From a checkpoint of a small mixture-of-experts model trained on Wikipedia.
Size: 12 layers, width 128.
Experts: 32 experts in each of 11 layers, 96 SwiGLU neurons an expert, 2 picks a token.
Training: a variant of SOAP for the experts, 9416 steps.
Below are experts of layer 5 (counted from 0) of a mixture-of-experts language model. Rows are named router (the router's row for the expert), gate (a neuron's input weights, with its number), up (a neuron's input weights, with its number), down (a neuron's output weights, with its number) and show model dimensions 0-127. Each number is 128 + 32 x the weight over its row's rms, rounded and kept within 0 to 255. Numbers have three digits each.
After each expert's rows: a language model's description of what the expert responds to; "comes before" lists some tokens at least twice as common just after its tokens as in all text. This comes from a sample of Wikipedia text that the model never trained on. Tokens count by the router's weight.

# expert 1
router:106075126126146118114093129155112160096110107123162134116074117075098115194091102151111088108104107105181170122022177113159081072092159055160182122105077169165095183103084157127141142159120131145135139140138142061153145142134132149079145097114126136166123123098118153100157122123090138113148140110155175150065110082125116174146124076129141130086117149116084123144165206091096122180105
gate0:149098141118103181129106156125119121080136131171150107146087147140124145150164121061145088074130146123190137131101111129168168141077147138082161085161071176111105139124125112148145200136108153144080087087093123128078146133092089117075087129126107151124059144151174112100140148143173155166097091183085168148119073149080130069147142105121156131084093131065086167138179118154051121122087
up0:161145069133118148098131105161142116091102094172128119127104077101087162125162096098089095103101170191118114113149113093148164097116184136078148109121154134115080161115120068143062136127119152080060110139105161056127187140121102147165118149113164216177094145120119088156111172144155145183085074131104148164137120111139110090146162153075172120107145164132119183133199110090092150127139
down0:187084081131157139109085150133107139159155103131112088121177041146069146170131142065124060093159151099137131144138089121070186132168150151110104136142169158144081173104156104195141126160157088126132143153161121190100110111173079136116151126116123119121113096110165075115100157169128141130150108150165157125168164118067105151150055160106152152141141141144105122137117092140108102061046
gate1:101104111132130100110128142120152075121116128131149116083093104130093134106151092144122085119086079103173111115125189136139126134131151061185200143118118120186087132146098112145118147059107188161154134171157111084128148054095119133179163145125103068108079108081119155091112149172082131105147142150095102134129109137174070166190104145094128141098178181089113125119189186052135137101114
up1:137063118087145151111185112165154125150148128111152108103114061145110151126130086151139100109116081108085130109131140140123156168117138112154170134126091175160079101108104105124098150164098159164131118113154096117110124057106095098168139097123126114138120166166128125129216163196101081121181127138064159112064156108086027147122073125114180080154180107136164151155193171144126107134114
down1:163135106123116178104142105125157132119111164121123114138101150077063150073150067109092158041188150098126169165108041155142111175114152169067149159160132114148098115084110138129088106168174177109158112060120173087132123120146116125119101051122124075133109116088164085145130099141183122160126104095091123149109100158141160123123095155135065104167155141121113166080088138104132087144085
gate2:102115108117148118112148122081122116110148139114144108124109121098140160160114174174139134082081073124088157226122188105129156117076131118163229108144120136075110195159134150101140093153112150157147081131255159145140116083148178144143130138112137204128140117139089104131149139141127179154128132150136092113110142143060085181168137137111120180110152138159101149158148105114139126136109
up2:177130102164086132105070112150173107099112126152128160110102103107122122116166112114134120136176198125159128103160083155117112121141162106104117155153145050128144074141160116127118155196061174092137081144101175113130124215174121115162170149129139085144137098098082102060097146122106118158088122051174177116116163095158139074123102154171100106126152080118179139100148114104081101085155
down2:139103110072115128111169073131098136092131185113126092093116154180113062154077160096148127136105155144117086092090101190123148105142118081045131095083144111095156144102156067141148149172127147165146201120175104151113171109137130183164103124114128120111053155163140089092137161194074156177093150133151067159098167132155127154132177109123078077132148132117149140114144142150107145156161
It responds to: Leading digits in tables. First digit of a number in pipe-separated tables, especially years and scores in sports stats, such as 2020–21, 1–1, 49.3.
comes before: "0", "9", " |", "1", "8", "2"

# expert 13
router:127064128104132121113114150118149102154097059150128169192091194097104093130112083160132107118127169203138178133098162149117126090107104117119133202062090184158099106113167075162132122177143142141110157140153148066093116157126106122102145058143166173172121119155135195101154174124154140135105161161155187153114107129125077094119167146123125162082126108097060169117101130118084114110130
gate0:049129098132119128144080090095101141122095121130158153156146178095127112164149114101098118119116142176175113194121211083104142147132134146094108178095147143167148082159090078159138102099127139209157058097119121084190124166087131081147118092118132093157125153160066146138138099146105157160131139070147180146147153096130085107134207157102102116079140146108156078124096089110108137095112
up0:104116103092146106117112121100094109079155125127089112089086101149064119119126143167140141180160097108170153117158149080150172105154102119156144172105071174165169146125115049150175135159101122107167146148121130148117150081103131126115080111109127093142162092115149149178136164117108200143153140125175046161126113113138138096163068131125096079050178100158144131179133034096154089130119
down0:144135063117107084112041167094148103155114104107145141177073134088140175121158143165124117166119141157086076108179119137113204121109113140113140132118130167149049120096145110124110119161114153108087179109128178128170115100127206129133114078165149150174116125152109137141113153127117102111182162225187119129105153128066126101097139140131145155231103128149078163150122113127143142116135
gate1:176120150122118115063171116127107094148172159146152123064136175113103087069167129113130135113125108138158154105113062087161088136137108139165089140119109143116132140139167094125196200117117220146160116158122119083094098160162140099102150125176114131172136112113089191132150123075102131195115151142194141147105102151140116069138096171126086162191118098066096123138099147127123170123065
up1:106099074098071083121107107150105080106168161146129120159161148177143109129084105065114122205127150157064161099142153211150120097138076128096097154154106188166148125108111147111105096158138081135107138107090158148173073177058103112162091128165128140099140088161105134154068145125101091096111129123131112084141134177143114150096159132071142170112119094142167055119100149160113162169116
down1:143133048159087184104120109135157158162096158080144097109143177123093126195073121186167108124153141113188143144084120094129106138160132160117133152093133108087104107154148101157077111124145160094135148134139115183062125101168122095145095130135178157077133169141116171117154092147134167106144148117069145089104076200094072103132162138058138114117148130075184154160129146122069092090146
gate2:156084139134141117094144136128136120159143079098152106114107163147086185141142144247153082142086150156124094123144127131114087135107100104150130150158129138135160164092091102089141150158114144062142166097152125094124088107117194111164162160130133130160070117169144156143152096155113134148202077075119148131128163178114126058171193141186118164156156075165075115108165168123085131095106
up2:146105101135106059075158138084072113128127113143079090129118166155092133092109160149097082165084155175134146128131084142100084183138031133168129135160124105127146142112046141130115133129090170151162125163111143168135148127080114149097097168111148197180064120139132216163089123190109096135180108147124156130120120136101114050136175088118128138102117151135114124105126167093164131139112
down2:119122108175129100127111134131187179136098106148102133136107157134202128121170095150206117174038099189121103100132091153123109135152173172153168074149136105109143145148122156131102149140168173127108090130132106133164167091135097157134153105149072107160112075146209123127116135096105128141097126086127120099179131150105088155093079066118077138118149162214127108129102194150183094145134
It responds to: Clause-joining punctuation and conjunctions. Commas, semicolons, colons and clause-linking words that start a new clause in prose, such as but, which, when, that.
comes before: " the", " and", " he", " which", " a", " but"

# expert 21
router:140088121109113104183106127137112165160161077192180142161080186078125090183137123145176087145139133132134124118114164205125081111139086122146174140112113191138141143122110186151108159137155161162105096143136114065151134109128151143134132118160148159139120068152123186132178207036105101138149144131132163161105160114130100108174156097116126136089150112124077130122186147087116077198125
gate0:133092198134089125166103137061091184071137159148108103142077147165072126137153139104146115164074163131120102139143187160115132161128090155130144143106121106161130128175096159142114126201129126086174053129180094118132054128077113139164126104116121148140119093092140203130162180121140198151143052129125131177142137120121168078170138177100159127141123135107095169165179120120148119153134
up0:115097070086110129173116141130152131177162117086171083128099087139144127129185178074115132155159156125135148188140151144121064177069115121065163149119123064111118149081133210202149142133151087162122128153119129102083112093118134125155141121113161131078157109159110129159099139141139077131163136087138166122101098110133114153114193141164134100102187103100123177037089113176149156149102
down0:145128152069120130069135114132098124087147136147142136157083094181139102112127128128135103136129120073155116109089165124145204191154151080107141170111139111120124129107058151135088146127114112108100142092118175133117138180156084170069080112131121152184063120201154145156099130130103131127124211110086087122121105171090064112146114135205144136199140158119137193097126070138136175117106
gate1:157119107174110124151117155138120156141132101185126138142096158144110128151162109139153134118074189144124140086128124163124099136119116165079123147190044185070132115105161153125114077092119113167165126099108088110180044106146123146107133131176117105170137134222144178133112225117145117129112089110117130148200109138111151148083133099151150154110136106148048116177081129069107109153132
up1:161092160134099122155094130115163068075099129148115126148112134147105151129117210083137089123138166149136204115118123133145075069102138124101145155112033086172108114146143090141158174120156155134132121109157148102125198132138081162088041165124138155115160115147128106151120097166089187143104148154142089176083105102130172144121123133107153140116139094060095119144123120238160112123128
down1:078113123065148111130077124175117100118117102169111180162107109116142134126134135137109152138119181125114083163166127125098144125161105112130114149107126134130082124168106099142132082130122127122125116155184137092026091105132154098163167133045160167172105131121147090101093110115139061130185096129038125132094147158176122122161142175111089181160138081169190070082177114116072141144103
gate2:169171110068074126094103148125104130140128150136063112111147131127094061130150094212123112103125085090133132118143169168118109097130143155119137152081144154128119164142106149189179095104127104154165117116152099122118111146210203123133123155159122129118128027131187138117123104123065110149156110103168144126131163109100105170134173123174123142134137053173065110112087125127154064077145
up2:168111067056021115108114119122104105150176094089129090111132112193070128056167089155120119144152125137155119220116174181136089142114141121136131134134173172117133150153127180125165122111118125156149138121096128104109127118100134123131122154083105088136103080108183137098174104162078144119130114103125145068171122032093143141109175148120157155121106118157104142147130072102170105114158
down2:172120118145091110188113097083119184134136139087152157184145195122128085178117108066121125118141121081088089135155109197174077095120080136170115123077106153112076108051134123094159201160131092120130040124121110129147111154116140111133098147106153179085092176086113117148153140140120142128101122131145156135109076188091145097120113132067108154070142113103155097123132068129125098130157
It responds to: Prepositions and commas. Location and time prepositions like in, during, within, near, and commas before place names, such as a commune in southwestern France.
comes before: " the", " ", " a", " which", " New", " his"

# expert 15
router:123049123100130116113072173154128151125097111152172148139095144154077099194145103161150155143123135137188155160102120188136112144135116086131173161118074172131129107099124136141101173170124131159113135141116139039070067113157166161143156093158213169124132152166126179078133162119093129140144152142149178158113170125167086083173150112149111137142116157140041167151130170074126129137132
gate0:119099130147173121119095129173110060128149156155141138115143140115063109105080101078137102112190160124205107131095119120134121133117184098164100104132137113171096159120169177132075182180161122102087136114082177122074154146112167155209102067149153118135175142125066021127121122095114122097147171139164115151105144102130132099166121155133179143126178132103102131126078149099118119172112
up0:146091136143090093105160081124097076136095096139089121075149103101080134116054152098157125115113138152164164126110101154182116164094218088129099146135146065103123131168137135125101155117109076139097091112144182090166205137065153129172130054156090154114138172071097067137155087149110113131158104171151103147085140136155130104132139169161124132067172169104135154117098131121088117134098
down0:144130153119109114086105127088147086144078137095055124082159137160116105094082121111126149133156174077102133068130101168082202159082155105119110113100131112142079181132117217146121124118110142142118089169098136067175144118129150145109096111111114106168128173151153092172090192087131086154128114089131186125188171131128170151202131106177098148155161116131138101096148078150123141091086
gate1:143079132132074069112138123144140166090093159118146132146134094136080106092085134144080096165016145172140117129124107171101126113139085128092155166186135128130140143133125142121137137128134177129092115122055167142149090132099119145102169158146175130138127118111161144078158143099213147103151109186139165110127200077112079173135118108119149164180189085153073139189115132144183130115106
up1:086145115127128120091107122158163153097086131127120142112148130175041122086095117143113085173036124158125143126150117101090136129119074117059142138165160187122156095150087138166124177115113132161078138122077167128142106104074128192098151147148138132090150147116158106106175120056141153116149075110128128143119169049144090146171177136175167131190158185159118162156124087132171123105108
down1:111161088085146114126113164142156124125099115129158169149129132113124110132142110092163165077117111108091116166125124141132143078148107192113180126138137132164202139117101134088116086079107156111113134096155112092166153142178123130141116145110089215105119135154124115089171143091183069194101104083241151133134133115084159147162125143194156093203115072102108127133095161162095113175160
gate2:183092132110085123098144108109052164131153089080113149158118101110124112154163170102085105151055122172156076187093081160153181080163080120083133156096153157123126126139102104160101106128140149145116134163127127117091099101144129122156153203144130149158142069159096118055089119142139141132113159125063132101081098072157114123112106166132119056092148170152117116118175097076109185170117
up2:123090145097128171126117060130089157088121115088160140112088090144130119148088144133114138137069122173136099171162083131152121155136063120133092117110082191160131092149082198160140157174135138114187191114175179116160136116128175153149144196133135105107146064117100110150090187126138087088110075136095117097134105127078063137183100064142149126133151137141112101077162108146156172167143
down2:161159195146165138079186197139043136170122139178145117187134115165087125092159114182170164152087138146120168167144154139115213108174139133169143123177147129107127088063106138137132154102159094134135104136177157131101100118151180108145139165121106135116091104066146108129150143119121132123089087086111139125113153170130096168136110073092157156131146170085085089070130119139174076104106
It responds to: Sentence-final periods. Periods ending sentences, often after numbers, names, or closing quotes and parentheses, such as in 1935. and ."; also ! and ?.
comes before: "\n", " The", " He", " In", " It", "0"

# expert 8
router:155088101102137102107120163159126141132129080161146167119079151095122099160114115143130155142171151142153178146075149192143120087143122133103170188110096149191192090047143137147136176133171181182083093134101127110126089117154185173099141104143196112148115129130147170061112141081121131121108181144123169162094113109131070176173127107122066172084140166083107140160172126142103114138118
gate0:184076090143135099171085129145122163083118060134172134175138102150146075130112140182124095115164152066114193139073177118158073145188105121116123194156133130122071139161157100176144145171154137070148118113127104133123088140151118086098133143162182117157105125163120186113142167126061125143092109098089104121141147138123127138144123145138084123192145142114081123174109179222151135129143
up0:088200199131143106161105120191195116134126202120083099134154146096133115096153118092119134107168141152151160120130199149179124094068160124098110081130121160121148154129111140107102075122153144170108134109182110161136082147092127117138112128109155092164114102225143111123149126118101060104114120135160115118129107126107132099095156054060122082104147067126110131138186163121121057110109
down0:162099173097101128199086175157131122096093132085159155143103122116190058123175131110098168176078134133118087096144150133089157108146091164164114108104118130090082128105108128142081149201089080113187167161095113075160151161178138142114099130122134137112103180175156147126127131165118146174111118115128144136099130116106090099208155112127064187141127134137135070121118210155076140126141
gate1:118116109091069135103149177179086126138172098110122184065098067162124094190102088116068087070142113160103121129096123085109157124110156129111186134059182102185196124096159115089075161127118119133130138107171134140125131156117142119137101106154160108169098117117223102146130145116109186138130078089090129129111144091141092114087056127151114116120104085123112117173086146171131141143130
up1:146116201126133151206183096146117164093065120169104160165092120111094169139158078132197103151101117133100116138177122160193194168127144065100124119109091125101130140186141138062156139149128099147105083133125161117092173143147082070149176114149161166131075120151120137113105164151130110097155095160131075154117110162135086068120162153118155080144095116132140154123114050129143158126108
down1:092167137176123092091108112133121179165128198129104142141099121143115121079139118121116176157160161163106133094151138099147141161104134112181153087073111114156113113133103129042073215124142121119122152156147163157078135122187145160107135113138109184111100077137126098162171125150121179090168095151161147146124133144156186110119164037045117096097110121145077144089080151136094144102162
gate2:080097082095070090129051178137092135065123147161133115163113062144110089141131139117123166121143153062139097115096147144110147148113135143097134105101087077180145065112159141118115113100164134121135115085145085091206100113170180081106149060099171157138097111138144152116141087158080129210138101183078099107123126095116149118144146111143111161173129146064117123152153110148095074138142
up2:090060106098114140126131178146102096109108133126123187164122118127119126149135131111120188161104193050162181104121096178142138129136102114134154068083101085106102084146137099072125116115142162159147130130128090106188081130198136121087162144175162147128062119152109121153056153142098160153199153176070146140102134083166099204144181135125127097130154146119165143173145117119117093102121
down2:090130095124064120135103164107128120069117172120071126097176153129140157086140113149123147122160129092117051214162117122137146202113135157161088135135099118083079133124105135136144082130176092102172106123137103149142144137147124162081126087117124171078109099129154146171124117179145136137106200180106075145070109167106130076122125145065189154147117108097179095205078103136127139134114
It responds to: Name-final pieces. Last pieces of surnames, towns and clubs right before a comma, bracket or table bar, such as Tuscalo-osa, Zarago-za, Steven-age.
comes before: ",", " (", " |", "'", " and", " was"

# expert 9
router:158117135101154079133096148134094144148151095124159166167078133085072139128132132131185132143142144130185168114056176187121127169126084091169199153146102151141165101062139126130105144154157151143136153119132176107150092154111158211117135151151152115205097137153144194119160136128108120146131128135154124132122149123125125165190148131161109161145129132143031104102215204104098138118112
gate0:073159208101150133116100137113121110141083133143128129126098114121132149177156048173159150063129137141150147100098145074101140136138115108132156190202150159150189094109159118127122079161173153119166123131117164118140148173078149179131091119124155095137111103110119177177088119102066140197141176129138094090196183133096120154108147129115104166159145079158074126148158149161104112190146
up0:138140084147099198101140133143141130090133136105107174099142118091188152102077160069118071134118117149130093177122104111150122119130124132125111140133185130078053075115120161082157172079148062098125180130113147114206160142118074069147116117178155165118164091136131093147147142169117176137135127135165176169090091098111063051080135148109096115122177123151164169125159108168117135120125
down0:094176169141168117139163131167082136187167151152136164150138117096150125150169119126152090112112104158174153121122161175151093129117132119129151180164118113173169120095063093186117109039162118085106082138126129106115065058122123130098119130129115057145093092142093122103128102094119162126125098099141120070119185171149101139195113186127083203099138158093167151141151174091118116128166
gate1:165109122157137089193142168186100139149121129102092195163062081132159078108148075120213106141079119081067177144156132163151136154085062070110109112105098142139099177091122132154150183141134136146072147208095126150120095134159096154107139158126105116125103106123168143114108102095122160164139106134091107099093145128115179110119079132078128164137121117162103107162127179191109144106115
up1:119119134092127122080186134136134158136120117109086127150093127106194113129162090137171187161155134112160180106115144128174136066145125136079166142111073094120114160100114083160096151108114087141192109129093124136181085093123113136155050160113135148080191126070106129122060079117141114130095148122054135135080064128108091144153123148146108106105170156145082081100089173158137063160106
down1:106110127150127166125116112152124161140123146128117161125139135107100213148148129142083111025116121136159127126143112116127158161106130152087122117155104100144112116137146193093028086080148128206154111152113075128162103183128076100152163070144129139118081142128154116162148096137148133089159120113104105124111103175120111149174116195178065172168138157233081151140122110130094148117123
gate2:161087086093130085161113094094088150180135176108151127114101074155189106091175147083109115099129073116129143122136146129100148149107105104168153083142145132122112090078058078143130117119101155097128068084104168116184095088140133165088151115171144163141123141155121151165080145154084162158058136143137144120091101084144170167176188149123128127089164087165066183113158166097145088141102
up2:123127079110115103093111137161076120163082116063169097135169148161149148100151132109112103086132085110144068154136133129119098057152149131220146104164065144154134069104091103126114090136130113133177121143092075167157105100181076155104184120112191104102112153147161144121094099121097129099152112111137185124121128053132142147157129097191148145098106100088150166107184166070155094121134
down2:154076124138118115153079037142140113161126117131115129180101076122162141105050121083152065107189118052142109146136072119122147123131099155095100139143103137119163147122113132200120137114127130128160070066108159153068109112144173169114105186103153148149156080108117162160117096175134132155102074169106144081062085148168161161135114097106148133105124135169086183091098131118148116149092
It responds to: Year digits in dates. Digits of years in birth dates and date ranges, such as born 1944 or 1904–1905, plus born, century, BC, ago, present.
comes before: "1", "9", "0", "8", "2", ")"

# expert 12
router:115101121134138084103084195117114146125094090139107195139079126104045102150112126157146149105154109131140143148093141155161051139100114109158162122118070178184145107104098145136095128143161164157134107125135144111101137163119112165103193044144149136122135123176158179110167123079115142113125176139152212159065118131152118136168161129139105193079150156127080132102165171126058085136137
gate0:131213101134236101107144130148106130091135155141103147158050128169116160132073202131086152144150125114089101127103119111121137115106162135147149122143185132107068109084145155115118142091142161154140181144151127186103138142192153141086168120117091114160139122152124111088117071065131183119151173059167143152088146165136111132175110083107145156147139167112048151115149145106119108112117
up0:133174085146165135100115159192138121140155120103135174139120134148141075097111133122156125047145136142112175098182140086207112076096117091054127040164132080129122096163139108124112108098155082153115134092124171126111124134210112127107092107078142155184110168085090152094096160132120140191071157135140153097113180109145135096163082129107188138113093086157126151136106133109136104161119
down0:159158169136116118189109162121118138114191103158140138075175078129098159145113153113087068132179115147139106108095141119091142142114189142165161118116086115131100102198158143097122142087132166090114124043095198157072191129067108078122168087095175092147138127093122158168128141147157133113075118137111141140062093129191158121125066127121164075162150119123137147149130105120082143115100
gate1:175123100173095146176064200097115104181081121139128119098108102141107127158112104181110137097112112091150068093162148162150087145070089133143147170148089164124115117081122057102134107123119175172105130129163080090146107139190121197088127083172094043137091116118171156109125105162125177089145122167107217120157098091135101116187133120137119149096140141094107116116135111134133132142135
up1:137175137136102122109081125147111137169116081117137113119096113156113139146145128128132140137114059144129071122142100166147165155119080129146134174083147102152094102121096131111171095124089096184125166110114119038112136087141094168134113091171162038110138112137186114116140121149189182100183133175060175150142105087117130123189134064150116149098108172095197123070157145193129150122107
down1:127087141173134108144137172137153171108172128117136145110103163084122120171097097133168176124093151139133149020179105162153098177094120184111094094135140103172151172138107105141198188138102161124146121106076142129168185140135115093206138134125105119136099156147089124136152107153114166160181096131130077156124126153114185116139116151130137116141211116122157074100106078186065122103158
gate2:080136093076191042134091159016156169100117142141097132101128135122119090118131135159077139108162114167141134148095108081106072099174151090154162128065130119131173105176108143138114121090143119194111132150133135146162162085088146174142147063141153139165125142102131116116168102136122123098120115098156194125090084154160123110165126150102158106050144118091188148153157151147088124161140
up2:116130119163167069158115146032102158146115171158109094125135136108076090177121121136094145065157137159129145127060143113072066085117178138120155111114112141113141124144129149127112088113146090129150084137159100135136179130128127166142154152167122105146089092041122151109162124117167111057084149105104172150081143157174133140165143168119129146097147073131198148089125179191067157146116
down2:086102087173117130137077137113192070178096199128117155117123124137171135134118107088159149097109158147104133070156135141157101101120166173070133148149115131124166155163152086165134118100140103073208119182199127185113123158116126113130135146134173154096099142072091110125132115117122104065060099089104123153137148121095083145181197097165144097133169157172140129110053162137144121132118
It responds to: List and row starts. Line-initial dashes and pipes starting list items or table rows in credits, discographies, filmographies, and season tables, such as - Starring.
comes before: " ", "|", " \"", " The", " -", " Total"

# expert 0
router:144043115126144145158082165142139179139101118147147151135053142099127067184101109141137124115158156127150128134096130167161080112123111107169187143123121150132150089089125119166145152140100183153101112108153110109083103175126151137136193082144157183197090116148137171107104158114092135116105144143156160164086123129171077123143113129141065210119105127130026157139152115103133067184142
gate0:183108130085122096164115145080155114153112120120146090084133064134109133138244151139123091129091118119119174107085137141115158139171096060081104125133124154162092111099097125166178114155114148103166116110163115141130126149151131093166151097176152179134108138149158171155127145120056128130137096084116131097082124193124165124183095094071060144126124081134117159103149151151094175059182
up0:104114059133088114124130106144102182124124215170165133143163162114091173115107145121154121139180113124158086133128112084160098151104145107135176112119176116106153159165134157058133190168133126141168134156130178152119110116144162112141187130083146131043069110111091109076151116187142136144126104153100045147139127108148084078094178119118164110084186176167140101139102143098159152160147
down0:115054117077137124145074143181113085133123078094148188167168127111106149137167156137125155130127100174174154156138152099171133146119169199130193113118117075108138148071068122138104077079127112183128084121156163092158141146059134107147067124070151124103085121129166110130141124168110109133166166132173111069092122090121140176130118119125088164088077139101187125093127175114096113114142
gate1:115072156122089112112112166126123126180038110113100125114092144169129071160100155132141195090132061141116160151158142156111127055122094101141110118175089089091143081108141076165051146139100138117165099109075115154086080149118138117158123086101099120207092112132137152180075124127103076181131103084118126126140132098145130118144088180113110150048132091100137120174154112126146100142128
up1:145143101134174133101108125064118153068167130130169122154132115053144175146194142143108113117097183093184104079113148153123130109135150125089159143124168171136112179171081132143112154192176099119155118173105188073167113055103077108201180172133144147069149154106164125103112131126136157105115118108161061089114158179119156116156138065134141122146115108137115168100125116145177123108129
down1:100124172118147172103106129164061094152094078128158175154169101162059139110128141124119153056161146065140172109114116105117062159160162161156137155144117143141104156126149125102108104076143112136100195096160091153146050171141160111146125082135160065141094089096174087093136107159096149129133131060099105143130085172124115125154093135098143114096109134130120120089128138160120104219188
gate2:153166147078148143061105085090111215119067079169163131118160116175116131106141124182139154091161139106177071181137084175157086075133145129127145153106084187113137105141087081200138156125104138091091128112112116122113134121143119115129156124112105145172099130083171128141126183140081137130157121151131161119113102097103106100155065102090173120108069153096103118049070129125079139136139
up2:143148141152113125129150111140122086160128076138146110140103146051087138082065124105130150188094174135170154077155134146152118143097110156106118113206155102118121139112152137105101167136187089166188195108131080156138154143102117171114094150152139148053157139112095107096066075110125146145147187149141124139177158149099077182155163127181141081134122149173146109165149158110058081112160
down2:129144127133102139109172077106156102094139140118089123110066153131133134183067155052056130165103122180140177198139174181141153115118173108064130088086176127153085118074134153142121145152175112161090145145116102128145186113147082144167124157072180123152153152128103109140154150114112120161159079121127162115094144129058190176103056102113167160108113104137133131121134112158102123131176
It responds to: Table cell separators. Pipe and semicolon separators between cells in sports tables and statistics rows, such as | W | L | GF, or H; A; H.
comes before: " ", "\n", " —", " +", " −", " W"

# expert 26
router:135066129117111113113074181125128143132097098180178159148082142139092085200141100164149164137151131148182179145107126192123138127115108099124141156107067175133149115100135133140086166173101141149099136132139160065092083107172167141138161075161209167135151143148138198087113178122112150149134144133169199151098161127171106093158121107140116143133129151135051180122126166067121130132151
gate0:135136130110174150178137117168120104115107100184201159146191083113104171100128117030147136158139119188141161180101096127144086160161154097158111185133090141118115140137149130117136110132144163137102179091126167137101131162137098048126163090133151128127112130076187150159146154133131097240122178111124098101121122135135140096105129086153137111152159147170076097098068111146142076109161
up0:092144158137172102115093167123110132131170122143172115135181185141145116097063091096103104125129126143153158157074107094092131147139201121138087203149149177136140117113130182169168128192122179126113107119064126166093148175147120086142169133115118120077087154053167120139135143169087079122113108116139141059125152151099161077126110086158118111133125174081061109108104135128148054121151
down0:148189161115152072098063107106098132137205137106120119074144111087114085098126181113134134180093135095124129134123165125128104150145120132138146213101148165185105133139152140123160124132179169129109117167113139147150064191119124102177102187090122157114077121140146104112151133134122094076148098160109146108136071095165129089115114147136134190206162203105100154144148140047133090110118
gate1:157174127153171119149079120140082179139090117132175116139142122184126113097146181180115172115097155140137133147160087141158123149087135109129182134106095135123041115112095124069065134157152152064067136126093139123157155138132104149070083076098107151165078112127135173116104143093135094182088119191117102146116161156115112115163113170129091184139112198136108091080152130164135207123139
up1:105112109130166105076135159168113174169181167063157173063146077134136107132120114121093166136191108102104144102135125113150087141195108148095107172137102092180129159153131118198132104126049121173125181115106109116153148075158134203120128096102134088147082205135134168151161096115190161116089201120127113103135140127160090093139084115139165157137105118116161149117110133162148102112108
down1:165049081096087108140156081119108119088164134183111156143115083131101114163181095147068105132168115193073179124130130142109074156138073140139094154113114139089152106118119115145150120085185063145146174168166135190144148118102134130168100116113097141081074139125163141163146171132147088121117105110102125090118124095120079138112164085185145102098145165137200111171130116154093051119107
gate2:109151148134136129122082146142205157175176092140111147162074127185157092182143066111085175143137089132142140163094153109080131178125158149102119181096118172089122126078120065206133122100136145064167110149115109103144126122127118139111127096182170148101119197159140156128131151147146119184128111087119121138133110084148183196114175172108164122157135124097162102173134185149068100130113
up2:136147160130066169170089170131135145195143113193117111121151210166124156152101140154140167129094079149104103125088167119081095119125136147120085129125124125079178100109143150200088170109115146066086134164117170137150111143081132087087083117162120171139090149145145111055106097134162086097134093141147107131145097089125095120116142150121130171152168136096128199141093184095108159201169
down2:102118183118184082124128083133096158165111178135133079145051152131135082126158111080165104076091137137163122159097128130130092097134176123185086169152057153134130132137154067102087119107073117143149126163137146144122158097162122063162172132102108060143135151127076129175125106132107117169077132145118129080132099109085175140157116192127157086099161114218087116102142104152134121112167
It responds to: Sentence-ending periods. Periods and closing punctuation ending a sentence, such as ., ".", )., and sometimes the line break or word that follows.
comes before: "\n", " The", " He", " In", " It", "-"

# expert 24
router:123081163141130099141071181128142169111122114160148164164050136106099088146134092101145147165137159134175145127088161169182105120152075121185159167093122157151135142102105122148141148132099170136113147102120114095070137154127134145122178080125192143170127084151127157079168161123089130114122181149172184188109126130201079122117124126148109174130168174133048139118171152147094072166178
gate0:108090141126075130152084151160147096132158131107147151132059093186121130094117096120135148098177137147117138176119140137169138141104088152115139155078132200101121139151100085138096121029136143089218094169130098072075137110082170132115060087171111160147105092147157129154119156102104107121105115093160135176193145104103106138124103085063192159143114144124131104103155141156073110121104
up0:103115165147113150125126159102092101109156141084152100127183140110123124096143122183142178142136121098162091093180144123120113158188096124070099111047157103187081142113147141107153123149143116138106136023153097101171127114134078153147106108136200082176139146119099114110154037114099156129112083158128163111127105174164100131150161085097086126082113103091132168113077153086173163141162
down0:116188169086153141099146161118125089137147101130107110138155133196157156134169206128088147154106094159134185121147100086105124181124126150164145104142102101137093107091101129104131155119129123042119117016082166173175126140135089107132105173119065203135093122142131088082167154102135143079151128107111196149146086168140102110134151146127155099100124146155151123148173137084086177119128
gate1:172156132138138140136120089076154135081172105115150140146130101157128121154108048122111137128141188160112180204097126188176176138131171128155158168113150111099112115066142083138107159079073167074129146123124101130117155083123166070105126137112154091080167084150137207102156111145092132152140088108148176153103175149168123112167142156079166143101124092181070135120105159100118112141187
up1:167086120139162113129084175130084164173128122157161125137106168160085134149106121103132105147127035114125088069169162056091139137123142149113095106163122119174125118172162134080110102124145079187119094128160161123142102144174087114137141143146084154158097172110096136109125090065131160080115123216093067130101112090121111119088130071087065088103151146116099147105138112112137125119044
down1:134116120181147167094134141096162146169099158183095130190169121124081162144133093155150101109143088171104167159080118113086150142110174142156172142096052149126178129078142124094112144124125085164113123160175141148170122102114137177143129091140142122187133101162118126132140216103114160077121208164095133122155127095154070149134177102135054037147138100151152160091135103129144133133105
gate2:125063217130125087180122212118130118051141091169120154179104099155144137111154091133124092162107140174151098100136138158137079117147117139159101161065106112153144128144093116087131202162100151147079176129162101109110139171136113139135161059164179091113169113135132142146139112159073187150150088143100128170108109122111103082184083175138121112074123169138128135109122136161115081140159
up2:123066191125105073168126119077148117143169124155120170142174108111123102134121151130099088126129094110144114129120082122086121144117087161089125118166077077126098139145160123101134171125050137093120180093109092119168090059118106108110124109118136097124134127100130081169087097138075151176153105135123087182151097121150123090174131160114127124130095151159069236132020119163121119121103
down2:103113148186140098142139182134122165181091166102115134119164137140059161120171097116079102108075121140066141127107035187137041154099185143118135108164100072147113081140144139119119109113131062181142044144119129147126174150163124142134108145165106124132116102148193089109177105153129104151126159078102113106127130113076156155110137115081092096098148121125078115128110080134115165097096
It responds to: Labels before values. Colons, line breaks, and pipes after field labels in infoboxes, election tables, and legends, such as Award: Year, Highway system, Total votes |.
comes before: " ", "\n", " \"", " Team", " Candidate", " %"